From a checkpoint of a small mixture-of-experts model trained on Wikipedia.
Size: width 96, vocabulary 3879, 4.73M parameters.
Experts: 16 experts in each of 12 layers, 2 picks a token, a sigmoid router.
Training: a variant of Muon for the experts, 344M tokens.
Below are experts of layer 8 (counted from 0) of a mixture-of-experts language model. Rows are named router (the router's row for the expert), gate (a neuron's input weights, with its number), up (a neuron's input weights, with its number) and show model dimensions 0-95. Each number is 128 + 24 x the weight over its row's rms, rounded and kept within 0 to 255.
After each expert's rows: "mostly gets" lists some tokens that are sent to it at least half of the time. This comes from a sample of Wikipedia text that the model never trained on.

# expert 6
router [118 150 132 130 150 136 136 108 157 157 141 118 129 151 129 137 163 146  82 127 144 119 156  80 224 143 161 168 101 120 125 141 127 106 118 157  98 131 131 103 148 143 140  87 115 166  97 127 123 119 111 145 108 104 153 105 115 131 129 145 141 122 130 154 135 144 158 133 133 104  82 122  88 130 106 123  92  92 145 152 116  98 163 100 121 142 137 128 169 155  81 143 154 133 137 144]
gate10 [145 149 128 120 165 174 128 128 145 120 153 120 140 134 173 129 174 167 117 141 136  87 135  72 202  94 135 171 148 127 143 113  92 109  81 120 125 146 120 126 116 151 118 118 163 133 112 136 158 117 127 108 141 167 137 150 127  94 108 129 141  92 126 105 140 149 117 101 148 115 148 129 106 116 133 136 177 152 151 124 132 102 124 178 125 172 141 110 115 133 123 142 158 106 103 157]
up10 [146 126 142 161 134 118 169 131 155 104 150  85 138 143 136 143 131 126 147 155 126 105 140 127 148  71 140 148 161 137 135 132  86 152  77 121 108 139 116 131 160 129 111 144 149 135 129 117 132  99 137 108 146  99 131 136 102  79 128 130 132 130 114 121  79 149 117 123  93  99 127 166 124 109  97 197 155  85 125 145  98 111 123 138 125 122  69  78 157 143 121 118 146 139 106 166]
gate11 [ 90 124 145 137 137 139 147 157 127 144 127  85 113 161 146 106 142 144  98 122 108 147 127 149 191 136  99 105 166 122 121 127 123 137 109 110 147 159  97 150 140 118 126 123 144 210 145  90 150 138 143 157  96 116  94 129  99 106 117 144  63  95 156 118 145 118 134 127 128 148 129 130 152  94 140  83 135 133 102 128 123 126 143 114 142 107 131 141 126 118 121  68 104 172 148 105]
up11 [107 104 154 145 145 152 140  96 165  87 135 134 149 140 133  98 133 122  84  94 125 116 166 131 127 129 118 157  75 135  85 139 120 154  94 125 126 116 108 160 152 152 149  98 112 146 123 109 153 142 142  76 113 151 137 170 117 107 154 104 112 105 109  76 151 135 124 141 141 107 141 127  84 119 169 130 114 100 119  83 125 129  87 133 154 125 111 107 161 133 169 132 114 119  92 161]
gate12 [135 197 151 147 131 108 130 146 139 118 137  75 126 129 170 119 103  90 128 126 140 119 155 124 200 163 116 135 127 129 127 113 141 160 130 105  93 169 136 137 151  81  97 109 103 121 166 149 140 141 108 136  96 124 109 100 122 124  85 102 127 152 125 168 154 140 164 139 130 156 127 121  81 112 121 154 156 109 151 123 108 121 137 106 145 120 129 173 146 159 154 120 119 123 166 128]
up12 [ 80 151 110 149 147 123 131 152 131 126 105 132 118 115 136 169 123 113 140 181 116 123 118 164 136  92 115 104  94 122 128 140 136 113 143 177 118 130 112 144 130 123 102  87  93 143 116 169 143 140 146 135 149 108 141 148 143  98 177 144 111 144 165 104 153 130 152 103 162 109 104 110 148 121  80 205 104 114  86 120 149 127 118 128 139  98 153 129 150 127 158 143 101 128  78 134]
gate13 [104 153 139 132 118  88 157 141 134 167 121 152 105 157 114  95 149 151 125 107 154 126 154 101 142 149 125 109 116  80 127 157 113 105 101 150 171 127 109 105 116 104 117  77 119 142 121 131 124 145 120  95 141 127 151 121 142 150  98  86 134 119 121 148 111 131 117  95 120  90 100 161 118  80 106 101 108 109 119 176 171 143 180  94 112 160 116 136  82 127 109 113 152 137 165 114]
up13 [117 131 161 158 165  89 141 120 136 100 146 132 134  90  88 177 101 153 158 135 132 176 116 135 142 113 125 119 103 121 121  89 122 135 158 137 181 132 129 109 143 138 118 123 110  97  90  94 137 117 152 131 122 134 136 172 163 148 101  91 124 118 185 127 108 107 113 180 134 152 128 148 152 151 152 133 139 128  94 129  73 163 119 120  78  98 124 144 129 121 122 122 136 122 134  95]
mostly gets: " the", "|", " an", " his", " The", " a"

# expert 4
router [143 138 122 116 137 147  96 116 136 150 164 132 108 154 119 184 155 100 128 128 146 138 146 103 179 117 123 138 136 108 114 100 143 111 114 125 109 116 130 102 135 139 112  78 142 122 138 201 133  92 104 179 110 104 138  89 115 122 163 154 144  85 113 121 123 145 125 146 119  87 139 134 130 119 140 114 106 112 141 126 135 119 127 105 110  66 152 117 172 171 129 119 182 102 102 107]
gate0 [104 169 123  96 140 110 110  68 139 145 151 135 123 117 136 127 153  92 112 116 103  94 121 132 121 125 172 119 142 117 139 129 149  89 126 119  84 146 129 129 118 126  86 100 135 156 163 124 140 127 185 150 119 145  71 127 116 177 126 113  82 115 120 142 131 121 141 117 144 141 143 136  77 103 140 159 128 136 125 115 124  91 149 108 165 146 115 151 117 133 102 109  98  97  73  90]
up0 [142 122 126 106 168 105 160 110 121 136 146 107  93 105 145 116 101 140 146 129 103  98 134 135 138 144 153 138 148 148 150 131  88 130 117 106 132 108 142 115 159 125 179 134 103  94 105 103 166 134 144 149 165 145  93 102 131 160 106 120 123 148 134 121  97 141 144 116 162 115 119 166 138 104 145  81 137 198 105 118 160 127 136 101 120 164 135 154 160 160  70 152 120 150  87 112]
gate1 [125 175 130 106 129 122 118  94 105 123 121 135  79 166 132 102 155 146 170 122 112 144 157  91 189 133  83 152 159 125 156 141 134 167 130 161 140 141 126  97 124  98 101 154 129 118 160 137 122 113 132 144 114 120 119  74 164 109 155 110 110 102  95 119  85 128  85 124 111 136 117 160 162  95 124 172 122 139 143 172 157 116 122 136 100 139 132 102 137 120 148 144 155 144 141 141]
up1 [104 116 143 107 110 135 133 162 124 139 106 120 112  98 133 119 122  99 148 131 151  74 132 140 117 149  86  80 140  76 122 117 120  73 109 116 118 162 138 135 136 111  90 108 140  98 140 118 168 143 114  99 100 100  79 132 136 156 113 130 114 129 111 117 111  86 104 108 115 113 121 118 113 149 128  92 132 141 141 129 140 112 164  84 111 120  50 154 171 115 128 132 113  92 110 142]
gate2 [164 126 122  95 105 106 140 139  85  88 135 154 114 138 145 166 144 129 129 118 126 171 113 143 131 135 120  94 134  96 107 112  90 133  96 146 108 125 160 130 134 145 131 134 113 103 101 174 166  96 186 140 155 125 172  79 128 148 118  87 107 157 132 139 146 160 143 158 134 161 110 123 158 148 150 152 128 105  95  86  91 129 119 111 122 144 114 140 137 147 107 160 177 130 118 116]
up2 [108 131 132 104 151 138  99 149 163 121 184 189 152 130 126  99 103 128 171 134 134 156 151 118  90 148 122 128 106 108 118 113 146 161 129  80 124 130 131 141 110 108 140 132 151 177 110 119  57 131 106 121 117 150 134  86 110 152 119 138 139 111  88 125 121 100 149 131 100 138 102 111  82 120 108 140 153 142 124 118 125 132 104 130 131 162 125 154 152 109 112 129 155 122  63  95]
gate3 [139 154 137 104 153 149 106 121 127 117 146 150 122 199 121 168 132 141 151 103 164 128 140 146 153  89 130 101 157 118 133 136 109 134 120 139 164 159 115 136 126 130  94 122 110 140 122 175 148  77 140 166 130 132 150 104  98 100 171 118 109  89 142  89 162 145 145 129 107 154 108 119 112 126 137 103  63 124 104 121 163 135 135 123 110 119 141 127 167 161 150  83 106 123 125  95]
up3 [122 120 133 126 104  91 176  91 137 148  90 115  96 106 154 140 117 121  98 167 108 105  92 135 136 155 180 103 156 153 126 146 150 112 144 129 149 167 150 122 111 106 125 107 116 149 104 129 138 140 139 128 151  88 129 141 137 141 149 102 103 153 148 134 148 113 140  91 103 156 121 160  92 112 126 124 145 126 186 160 115 111  63 104 144 103 149 127  95 161  98 114 147 127 118 169]
mostly gets: " Mar", " Mc", " John", " William", " Robert", " Franc"

# expert 1
router [119 125 152 166 132 131 101  97 183 139 175 203 114 160 162 106 163 112 109 102 146 140 145 122 139 141 155 123 114 124  91 129 170 115 124 147 105 142 111 126 128 134 115 121 129 141 109 186 175 135 131 152 113  84 106 126 125 122 133 141 137 148 126 145 107 127 173  93 102  97 115 141 120 145 126  99 131 123 167 137 135 104 134 117 154  79 130 101 157 123  95  95 116 115 131  94]
gate21 [102 114 132 138 125 116  92 107  77 116 121 156  69 115 104 126 101 133 143 122 105 116 131 113 100 178 131 157 147 159 151 119 144  99 124 124 162 115 108 141 153 113 149 110 110 112 172 128 118 109 162  98 161  98 163 129 112 127 119  95 136 130 110 193 144 138 130 111 107 118 176 100 158 108 141  68 132 121 126 128 147 135 121 142 112 164 128 140 175 101 130 143 104 158 159 109]
up21 [150 116 157  91 106 122 124  79 120 111 155 200 140  95  87 169  94 132 105  80 139 132 104 143 133 134 120 161 125 122 100  96 172 119 119  95 121  94 115 128 101  78 143  96 134 108 136 123 112 112 134 130 116  91 119  70 140 140 153 129 153 109 117 164  88 105 139 114  94 120 151 113 146 124 104  93 130 145 120 123 118 128 159 150 116 122 139 133 141 124 140 146  94 154 159 121]
gate22 [129 131 111 138 151  80 144 107 117 154 131 148 151 143 120 141 172 119 114 146 116 138 114 152  76 148 108  78 112 127 124 137 150 190 104 124 157 135 100  95 121 107 166 167 175 132 113 125 166 137 132 167 163 139 128 156  90 116 100 163  69 131 110 121 133 127 135 123 105 145 130 136 161 121 153 102  95 116  98 119 157 170 104 109 125 102 106 101 133 132 149 126 144 113 155 140]
up22 [129 111 139 136 140 126 116  99  96 115  94 140 127 113 127 135 129 137 166 121 127 104 120 100 132 141 175 109  85  91 102 151 134 136 109 145 144 129 136 135 151 139 145 121 173 163  96 148 150 139 113 116 114  99  91 107 146 133 105 124 147 165  96 147 108 113 156 118 181 127 120 128 154 126 117 155 140 198 180 164  64 122  95 138 114 103 129 129  98  87 147 134 137  99 135 160]
gate23 [131 125 162 127 105 156 157 114 140 137 148 126 151 136 136 133 132 116 127  97 147 134 155 121 118 146 138 142 170 123 101 155 142 195 166 115 146 168 153 132  77 122 120 130 170 118 147 136 151 141 104 142 133 146  90 120 103 132 137 185  96 173 135 129 120 124  87 145 109  86 128 133 127 108 131 140 181 115 117  85 175 117 152 139 130  94 133  81 125 106 109 121 123 125 113 178]
up23 [123 135 172 121 136 195 117 155 120 126 118 114 137 112 155 115 122 123 101 138  95 166 110 125 127 138 183 157 105 126 105  89 126 109 129 114 130 123 167 120 109  92 124  98 117 146 145 155  81 133 151 128  96 119 142 115 122 118 110 129 138 106 115 148 137 152 101 153 122 158 135  96 154 196 155 135 152 125 162  93 117 151 115 142 159 104 125 172 115 139 138 102 150 129 133  58]
gate24 [ 86 123 129 169 143 121 135 118 151 131 117 140 174 105 119 124 116 128 125 138 115 103  94 105 156 159 119 117 116 106 114 104 107 161 197 127 167 101 119 135 176 118 130 138 134 166 129 150 177  88 111  99 134 151 123 113 121 130 135  76 173 145 160 138  90  89 129 139 132 150 146 110  78 133 137 138 153 146 164  94 120 110 174 111 124 131 106 130 103 146 106 152 150 113 127 110]
up24 [167 133 151 150 178 165  97 110  81 165 133  95  95 111 147 143 118 149 119 108 129 114 140 146 128 124 120  81 138 107 110 197 111  92  86 137 152 122 113  99 135 150 162 126 117 115 110 105 141 142 108 128 135 154 130 131 146 114 117 132 111 111 115 165 151 174 117 139 140 131 127 103 134 119 127 136 163 117  95 129 108 110  71 167 135 156 168 125 166  83 131  96 127 115 123 140]
mostly gets: " w", " en", " ab", " dis", " ent", "1"

# expert 9
router [163 107 150 128 132 106 121 108 119 149 171 153 152 174 115 121 175 130  84 133 175 110 164 103 166 118 155  95 148 125 124 116 129 151 141 161 115 129 106 110 155 141 139 122  93 125 137 178 109  92 133 142 118  73 138 125 117 116 141 113 130 152 146 176 115 133 160 118 133 126 113 149 131 128 100 105 170 116 149 149 142 148 114 102  96  96 129 127 131 129 112 121 202 123  87 130]
gate15 [113 108 155 198 158 107 122 148 151 155 125 157 128 140  87 174 122 132 103 112 146 127 139 142  99 133 136 121 127 140 146 144 106 136 139 105 134 133 128 158 128 148 116  89 143  84 174 162 110 154 123 104 133 134 161 108 122 115 135 168  76 124 117 157 131 150 162 120 113 150  73 178 153 170 123 146 138 122 184 128  78 117 133 127 128 135 115 120 126 136 130 112 150 112  93 151]
up15 [127 153 108  83 162 110 121  93 134  96 157 108  91 141 149 156 140 119 110 130 144 105 143 112 119 130 122 165 129 159  68 111 131 116 165 124 149 136 126 173 146  91 129 135 152  76  71 122 141 115 133  85 159 130 143 148 142 140 126 115  95 132 133 131 138  84 104 120 115 101 132 157 126 109 145 102 108 129 113 155 140 110 166 118 111 108 157 151 149  98 159 168 111 161 171 137]
gate16 [ 98 117 155 154 156 166  85 123 143 133 109 141 151 185 128 132 103 111  78 139 117 141 122 141 140 106 125  97 138 147 125 121 151 135 127 117 129 177 158 136 106 133  94 130 128  73 176 128 134  98 124 159 158 126 119 121 122 171 116 147 109 112 151 119 137 164 140 104 136 140 129 119 149  95 140 114 122 134 136 106 177  72 111 121  95  80 179 140 148 135 113 151 175 128 124 136]
up16 [137 135 122 170 145 106  90 144 154 128 140 122 119 106 108 137 134  90 132 121 121  86  76 167 120 146  98 142  96 117  92 127  80  97 115 114 138 193 110 120 139  98 132  67 158  94 120 112 120 133  85 142 128 144 126 144 102 131 137  97 127 168  99 123 133  86 136 116 131 124 141 117 161 122 124 191 108 124 131 154  98 137 119 126 139 153  87 133 138 129 128  87 150 133 143 146]
gate17 [133 132 108  91 143 128 171 125  86 137 149 133 113 152 149 140 146 141 105 115 121 134 145 117 131 144 168 113 133 120 111  82  74 157 197 160 133 103 124 139 132 145 101 125 104 144 108 127 110  81 158 158 165  98 110  76  99 129 130 105 145 139 124 157 125 148 110 112 160 177 160 164  96 135 134 161 180 138 122 136 131 111 123 106 119 136 150 127 100 124 123 106  89 127 124 107]
up17 [110 120  72 127 149 164 168  94 142 108 152  93 174  86 151 112 134  91 122 133  90 110 170  97 149  99 127 131 141 151 118 112 118 162 124 113 118 170 152 127 124  89 134 107 151 123 123 141 130 179 145  74 135 170 105 121 147 114 154 115 153 123 124 128 132 111 169 160 118 108 121 138 152 137 140 116 110 132 149 117 151 163  84 127 104 124 166 134 133 143 122 167 120 123 165 149]
gate18 [130 145 121 125 135 103 139 150 106 172 137 161 101 138  89 153 149 141 129 134 158 137 142 129 108 132 139  84 100  92 137 115 103 106 155 193 143  74  82 115 136 133 115 125  97 132 140 156 134  97 134 156 161  94 110 162 102 103 154 131 123 125 126 150 127 131 117 136 143 158  96 109 104 157 117 171 153 127 125 172  89 117  93 154 124 137 126  90 117 105 162 126 133  94  85 117]
up18 [131 121 174 120 127 128 130  94 146 131 134 137 167 117 125 160 119 119 133  98 119 145 116 146 180 143 114 132 127 101 154 130 128 141 108  57 116 150 102  99 109 117 171 121 133 162 126  98 164 125 144 111  74  85 164  92 118 175 169 104 144  96 150 131 147 169  98 120 126 106 124 168 145 106 138 146  89 114 126 112 149 156 125  83 127 118 113 117 132 122 113 111 159 134 157 150]
mostly gets: " def", " off", " during", " along", " in", "On"

# expert 3
router [132  75 157 136 142  97 123  92 122 192 162 172 122 137 129 169 160  93 100 115 121 138 186 100 146 140 120 121 110 126 144 100 157 152 120 170 119 135 118  94 124 136 102 111 115 127 116 126 117 138 114 151  99 100 123 123 100 153 147 146 148  99 123 177 108 123 117 151 103 109 127 154 109  89 115 121 151  90 138 125 132 116 121 145 112 119  99 108 164 138  96 164 170  90 138 121]
gate21 [140 160 143 151  96 102 125 119 151 149 172 150 106 157  89 115 124 145 101 153 117 131 107 138 111 151 142 122 163 139 155 111 132 131 105  98 134 151 143 122 148 114 106 125 133 128 120 138 108 166 145 171  82  98  98  94 116 108  90 141 115 141 144 125  94 141  87 200 144 120 145 138 102 102 150 152 155 133  92 118 124  99 111 127  86 176 113 136 169 124 106 153  99 120 163 121]
up21 [ 96 158 125 125 122 108 147  92 149 159 190 183 146  98 122 158 119 129 135 125 158 128 153 145 129 128  82 110 131 113  81 162 167 138 127 106 150 131 119 114 137 110 143 159 105 107 127 140 153 130 156 168 177 133 165 101 100  97 160 114 140  99 119 147  99 127 119 142 134 146 155 157 158  76 156 107 128 141  93 123 114 122  91 145 113 122 117 114 113 149 132 115 122 153 149  91]
gate22 [117 129 123  68 177 106 129  91 102 133  92 149 134 160 117 137 151 136 104 109 159 118 114 153 132 150 134 103 117 127 142 129 140 110  67 176 141 108 139 117 112 153 130 171 152  98 103 112 143 124  93 164 131 161 153 133 126 141 132  86  96 101  94 159 124 123 127 155 136 117  97 113 152  95 129  60 138 136 119 115 113  88 121 104 147 137 124  81 134 129 134 100 124  99 138 133]
up22 [110 152 105 163 177 132  91 139 126 137 129 141 117 145 164 133  96 163 141 172 125 102  74 121 111 143 156 116 130 114  87 166 137 102 130  72 133 114 112 113 126 112 137 126  99 147 132 140 110  80 113 111 112 107 118 117 156 147 151 158 134 132 137 114 156 134 142 172 109 153 147 142  97 119 191 121 151 151 153 107 126  70 111  99 116 140 156 127 122 133 105 164 136  96 137 149]
gate23 [135  86 196  96 132 133 135 125 107 180 125 110 121  97 152 126 124 118  85 141 126 135 179 113 104 154 129 111 140 149 130 135 128 147 142 173 103 108 102 110 100 131 131 173 132 124 136 128 156 137 103 112 155 142 165 117 135 128 139 115 138 158 177 159 139 126 118 147 126 123 101 167  80 142  92 137 171 141 128 122 118 122 141  87 136 149 169 130 139 166 135 138 104 134  71 153]
up23 [128 141 130 123 120 139 149 127 132 114 123 118 125 110 134 112 134 102 105  83 137 151  95 120 123 143 129 141 144 151 114 110 105  72 142 130 126 126 169 126 117 116 145 102 128 119 107 160 146 113 145  85  77  75 146 118 120 133 149  96 130 176 124  94 135 137 149 154 114 142 164 154 104  82 162 166 127 144 192 121  94 106  97 169 141 141 118 138 105 137 143 103  82 128 178 103]
gate24 [ 90  99 126 133 136 105 118 128 122 165 102 133 143 149  93 124  94 125  83 129 128 134 168 108 171 132 102 125 150 100 114 101 162 186 146 150 135 138 139 118  73  88  96 110 103 176 149 103 129 107  99 116 138 118 143 129  97 132 152  91 118 126 160 137 115 103 150  89 130 110 139 147 140 111 153 109 170 118 149  93 146 101 120 122 155 155 112 125 109 162 141 121 157 107 119 178]
up24 [132 117 146 161 181 107 151 114 103 168  74 153 109 122 147 160 104 113 123  87 132 132 123 129 139 120 118 113 135 141  51 132 118  79 125 123 130 108 134 128 134 145 128 123 126 134 135 118 135 106 149 111 103 103 152 122 123 110 127 164 139 118 143 170 112 165 119 105  95 158 160  97 111 122  95 155 144 113 111  95  84  96  93 138 127  97 124 164 168  84 161 119 137 101 123 116]
mostly gets: " January", " February", " September", " October", " South", " April"

# expert 10
router [150 105 112 153 145 144  79 142 133 122 173 126 121 148 161 130 181 133 121 148 120 125 158  88 172 109 115 124 105 115 158 122 155 151  98 179 120 153 135 105 125 140 125 127 120 120 154 148 121 110 127 174  63  68 138 103  63 132 134 170 156 126 126 120 128 132 152 120  96 108 111 114  97 157 145 132 115 125 128 139 111 103 134 137 158  96 115 102 158 153 122 122 135 124 140  98]
gate6 [181 116 123 110 146 175 132 116 156 100 163 129 126 160  95 133  81 146 154  87 142 114 114 141 169 131 101 131 162  87 134 100 137 121 130 136 139 131 135 138 117 110  86 151 127 116 166 175 139  84 127 117  64 119 124 115  76 107 138 132 132 129 123 112 131 121 141  92 123 139 130  90  78 196 121 144 118 105 140 111 164 104 121 137 127  99 122 119 137 121 118 133 137 129 146 111]
up6 [131 146 121 138 156 141 142 134  97 103  97 106 103 117 165  87 116  92 122 136 146 136 135 140 148 138 114  78 131  79 156 120 145 164 137 166 140 156 159 171 119 106 125 164 116 155 145 115 126 128  90 132 132  97 135 151 123 165 107 137 109 160 156 128 120 138 132  88 138 132 182 111  83 133 129 136 147 118 113 134 140  91 178 156 126  79 172 138  73 120 124 112 138 123 124 141]
gate7 [ 89 117 124 139 145 140 160 123  95 127 145 113  83 129 156 133 105 160 133 123 128 119 162 104 137 149 160  89 142 133 182 111 137 154 130 124 151 117 145 150  98 112 137 102 120 132  97 176 173 114 126 103 112  82 161 136 108 118 136  99 130 124 134 126 144 167 168  90 132 131 129 111 110 139 103 115 110 161 128 135 154  60 161 144 199 135 110 110 121 108 125 125  96 153 134 123]
up7 [138 116 115  96 111 150 162 135 114  97 126 125  92 143 131 120 182 140 150 153 139 131 110 137 111 143  77  95 185 113  91 157 138 126 153 121  95 136 102 124 143 112 121 145 112 137  84 133 117  98 170 158  89 120 130 107 122 131  77 162 130 104 175 125 126 122 162 128 147 139 124 139 152 173 141  99  99 143 165 116 100  92 137 126 146 154 118 154 127 121 131 117 102 156 181 128]
gate8 [144 142 113 140 106 108 136 114 112 113 141 136 135 143 140 125 116 130 150  95 116 144 154 153 170 137 121 120 146  98  89 101 102 109 117  92 146 142 171 171  81 119 116 117 163 153 158 127 118  97 153 102  61 150  91 116 150 123  89 165 147 127 173 146 127 135 116 156  88 139 136 125 148 146 140 135 117  89  92 135 147 113 149 130 117 153 107 117 109  87 112 113 126 127 156  62]
up8 [114 105 146 170 105 120 121 145 129 100 126 153 112 137 119 155 148 127 159 108  94  90 164  91 169 105 102 100 121 154 142 143 159 156 128 110 140 152 106 115 109 168 105 151 151 139 165 153 128 110 151 140 163  94 153 161 140 129 143 110 128 101 134 148 151 124 136 191 165 155 100 150 153 163 157 130  95 105 136 158 121 127 105 110 100 141 166 146 133 108 108 124  90 158 123 160]
gate9 [123 170 115 125 155 123 102 114 179 137 116 124  76 114  99 123 152  91 136 114 113 128 139 114 167  81 110  93  84 162 142 133 111  98 131 141 110 120 148 128 148 131 127 130 119 131 119 149 123 137 163 129 106 145 154 140 137 152 163 130 122 117 144 132 141  95 126 130 115 153 134 106 114 152 201 156 101 146 142  96 119  64 115 116  97 162 167 156 139 185 154 135 113 141 144 126]
up9 [133 110 142 101 145  99 119 117 138  79 138 165 132 151 108 147 104 148 146 103 146 133 140 106  78 124 153 144 131 104  96 113  93 112  90 162 154 147 145 102 157  96 123 135 140 146 104  98 134 103 146 113 132 145 136 140 146  84 158 156 155 145  93 181 155 120 122 114 121 112 135 162 127 159 189 134 149 186  99 124 107 140 130 144 102 115  87 127 133 158 141  94 102 125 129 140]
mostly gets: " sub", " h", " inter", " E", " Pro", " Con"

# expert 5
router [ 90  88 143 112 137 130 121 165  82 132 163 132 123 129 138 138 166 100  98  94 123 124 162 126 171 110 151 117 138 111 103  96 132 138 145 137 106 177 143  92 162  85  97  98 102 138 162 190 149 122 119 153  96 101 168 136 115 121 114 151 134  95 124 159 139 122 145 119 135  76 120 149  85 137 135 107 134 114 125 123 138 141 127 113 149  94 115 144 159 139 118 120 147  85 157 126]
gate0 [ 99 136 143 164 147 117 142 158  70 177 133  88 118 146 118 108 160  91 158 142 118 149 148 107 145  92 151  86 113 123 148 116 111 129 118 124 132 154 139 110 123  46 111 129 115 149 116 167  91 128 129 130 136 127 132 109 102 137 113 173  83 128 132 174 101 113 145 104 126  89 133  82 104 117 109  94 109 150 151 143 138 106 124 130 147 140 145 105 103 111 127 111 140 132  99 139]
up0 [155 174 118  93 130 177 134 109 144 117 157 148 176 105  88 125 156 136 187 102 140 141  98 156 129 108 114 122  95 133 100 127  93  83 157 144 113 119 127 148 133  98 168  97 123 127 134 104 149 109 121 139 169 161 101 131 114 154 139 107 145 140  91 156  85 126 111  78 127 122 122 142  91 117 153 102 119 136 156 157 115 147 143 120 111 161 134 116 100 151 129 135 117  99 101 113]
gate1 [ 99 114 124 134 116 143  99 139 116 173 142 140 151 169 112 162 136 186 147 123 117 113  95 118 153 119  90 100 161 139 102  75 109 126 137 159 121 136 121  72 120 115  95  98 102 107 134 130 111  88 121 108 154 142 107 159 120 106 162  97 133 105 146 121 130 124 122 109 138 111 129 106 122 107 150 121 169 115  88 130 147 129 123  89 126 132  98  90 184 102 176 111 144 106 140 145]
up1 [131 104 158 137 120 145 160 108 136 162 123 144 120  51 138 161 120 129 123 127  93 176 119  87 134  93 120 120 166 115 116  84 140  99 148 153 136 155 142  93 119  93 100 133 121 113 140 116 118 123 143 123 144 145 135 122 149 167 163 161 100 130 108 122 133  94  88 115 148 130 108 141 130 118 104 136 150 142 100 134 131 130 148  90 138  68  73 174 147 127 160 118 142 102 143 120]
gate2 [102 113 147 119 114 121 149 172  42 107 162 118  94 119 158 132 125 143 114  99  93 147 179 119 108 109 129  86 146 103  98 124 122 157 103 135  91 154 121  98 102 123  91 134 104 138 113 132 158 114 118 125 125 108 160  98 135  97  82 128  98  94 143 122 112 159 162 140 129 152 141 109  93 161 175 106 140 137 147 129 139 101 144 112 133 135 143 170 109 117 126 136 142 131 142 131]
up2 [122 127 112  92 118 148  98  91 144 143 137 156 180 127 141  97  88 128  74 102 114  92 110 104 160 131 172 141 131 154 122 142 114 123  91  91 117 136 110 121 128 107 142  78 123 122 124 155 115 125 130 107 107 155 100 117 116 124  90 153 124 137 128 132 136 151 141 143 112 149 135 123 116 102 129 134  95 139 177  86 129 144 109 121  93 109 141 136 108 141 182 117 187 191 137 117]
gate3 [126 122 144 112 110 102 111 126  97 127 157 115 129 142 119 102 168 114 171 144 163 125 150 161 170 140 119 114 112 120 113 101 143 141 101 136 157 148 139  87 160 109 129 123 117 127 109 118 131 110 148 121 159 144 142 123  79  50 110 105  92 105 123 164 124 105 137 122 112  64 118 136 113 126 183 113 138 139 155 171  90 148 130 108 142 136 117 159 125 141 141 125 114  72 146 143]
up3 [170 125  68 140 183 141 140 106 178 111 122 133 120 153 146 112 118 176 123 158 141 149  79 124 118  94 144 136 129 121 149 136 138  97 145 125  77 129 131 120 146 149 150 102 143 148 122 114  97 132 120 108 120 137  98 132  77 136 129 124 117 149 167  87 152 160 135 110 105 175 144 145 134 129 107 114 145 132 130 118 124 122 109 139 159 113 148 113 158 127 140 123 153 148  85 198]
mostly gets: " d", " n", " c", " t", " ch", " k"

# expert 8
router [138 117 129 176 172 128  95  88 151 148 144 170 148 143 106 145 160 115  59 139 158 125 143 146 149 116 163 126 103 125 153 117 134 139 135 134 126 149 105 156 124 111 124  93 129 105 109 162 155  79  93 133 119  82 146 138 111 114 170 152 131 136 150 190 140 104 147 144 109  95  96 159  99 124 114 117 109  93 135 118 111 150 127 147 104 107 145  91 167 138 133 122 126 131 125 126]
gate4 [ 94 138 169 138 169 132 164  89 120 139 111 166 146 118 156 129  80 110 123 162 152 111 140 106 131 150 123  91 150 186 134 103 133 173 129 114 112 136  95 113 113 130 125  96 157 144 118 129 133 121 143 138 164 113 128 111  80 176 151 120 101 139 102 119 125 135 108 221  92 101 127 158 125 134 124 124 124 122 119 142 140 125 146 120 116 125 145 100 123 130 126 104 111 166  95 141]
up4 [106 118 101 114 141  87 114 151 188  97 131 137 108 116 122  89 124 105 154 137 117  86 109 165 171 165 134 102 143 138  91 149 147  85 159 129 110 116 111 118 137  85 155 139 124 152  76 150  98 127 100 132 118  95 149 122 166 105 104  98 149 140 121 134 133 137 107  66  94 158 131 109 126 111  99  74 121 127 111 132 143 126 151 118 167 112 113 154 120 132 123 131 132 107 140 131]
gate5 [159 100  77 177 116 145 150 104 140 105 107 169 185 118 167  75 133 123 111 129 101 129 109 100 126 113 116 159 122 138 140  96 116 131 116 140 129  95 106 107 103 104 114 100 135 108  99 106 119 113 106 154 172 137 135 107  82 135 146 148  98 106 150 149 126 119 120 151  89 167 143 173 122 131 127 134 109  99 125 113 140 153 106  74 122 109 148 124 129 174 125 113 104 115 109 126]
up5 [163 137 133 123  53 151 106 151 115  89 118 142 163 163 152 149 108 155 131 111 116 149 120 129 114 117 160 133 116  98 109 180 177 123 133 137 122  85 161 125 162 120 133 134 151 149 131 119 169 125 145 128 106 144 155 126 102 142 114 138 133 120 164 113 108 133 138  98 143 119 129 126 156  61 134  87 143 119  91 148 121 138 103 121 121 123 134  83 119  88 145 134 179 161 125 146]
gate6 [157 154  96 123 145 138 100 140 125 166 150 149  77 145 138 122 104 118  75 142  91 130 153 134 124 124 138 105 109 108 130  61 137 144 104 107 139 167 121 153 102 141 114 138 115 126 157 138 161 169  90 119 117 108 132 115 113  85 157 112 113 138 128 171 119 117 102 137 141 134  89 158  88 142 146 156 126 158  98 125 152 106 125 132 155 104 142 111 173  99 172 125 134 155 139 165]
up6 [122 136 157 135 166 119 136 119 113 124  96 157 141 169 103 142 150 110  79 164 128 109 122 123 151 143 118 109 119 135 136 131 132  85 112 115 123 117 116 154 142 138 144 134 109 160 127 123 117 139  88 156 100 126 132 105 148 113 152 132 137 168 114 162 106 125 104  89  79 166 100  85 118 134 150 157 186 105 119  87 146 162 142 169 104 146 150 105 118 120 143 119  69 116  78 143]
gate7 [ 98 131 155 165 147 133 121 123 150 103 111 119 113 165 109 147 115 179 107 122 146 147 176 147 156  95 162 107  97 120 182 114  78 139 132 156 130 151 133 142  93 107 158  98 124 161 152 146 117 124 122 146 154 103 106 117  65 105 137 130 127 128 110 170 102 115 136 141 130 144  79 123 148 159 144 110 144 148 152 105 144 109 103 161 125 104 155 126 108  89 108 114 117 152 119 100]
up7 [156 126 138  94 152 127 148 127 127 134 139  98 143 130 148 110 164 102 131 134 107 132 119 112 131 129 135 140 169 127 102 168 132  91 134 118 147 172 162 141 122 165 138 131 124 137  74 120  76 139 110  92 146 144 105 133 139 116  92 140 119 137 127  72 144 122 155 133  98 120 139 139 139 143 119  88 132 143 101  62 110 132  98 127 131  99 147 199 119 142  85 104 155 122 146  87]
mostly gets: " was", " were", " has", " are", " had", " been"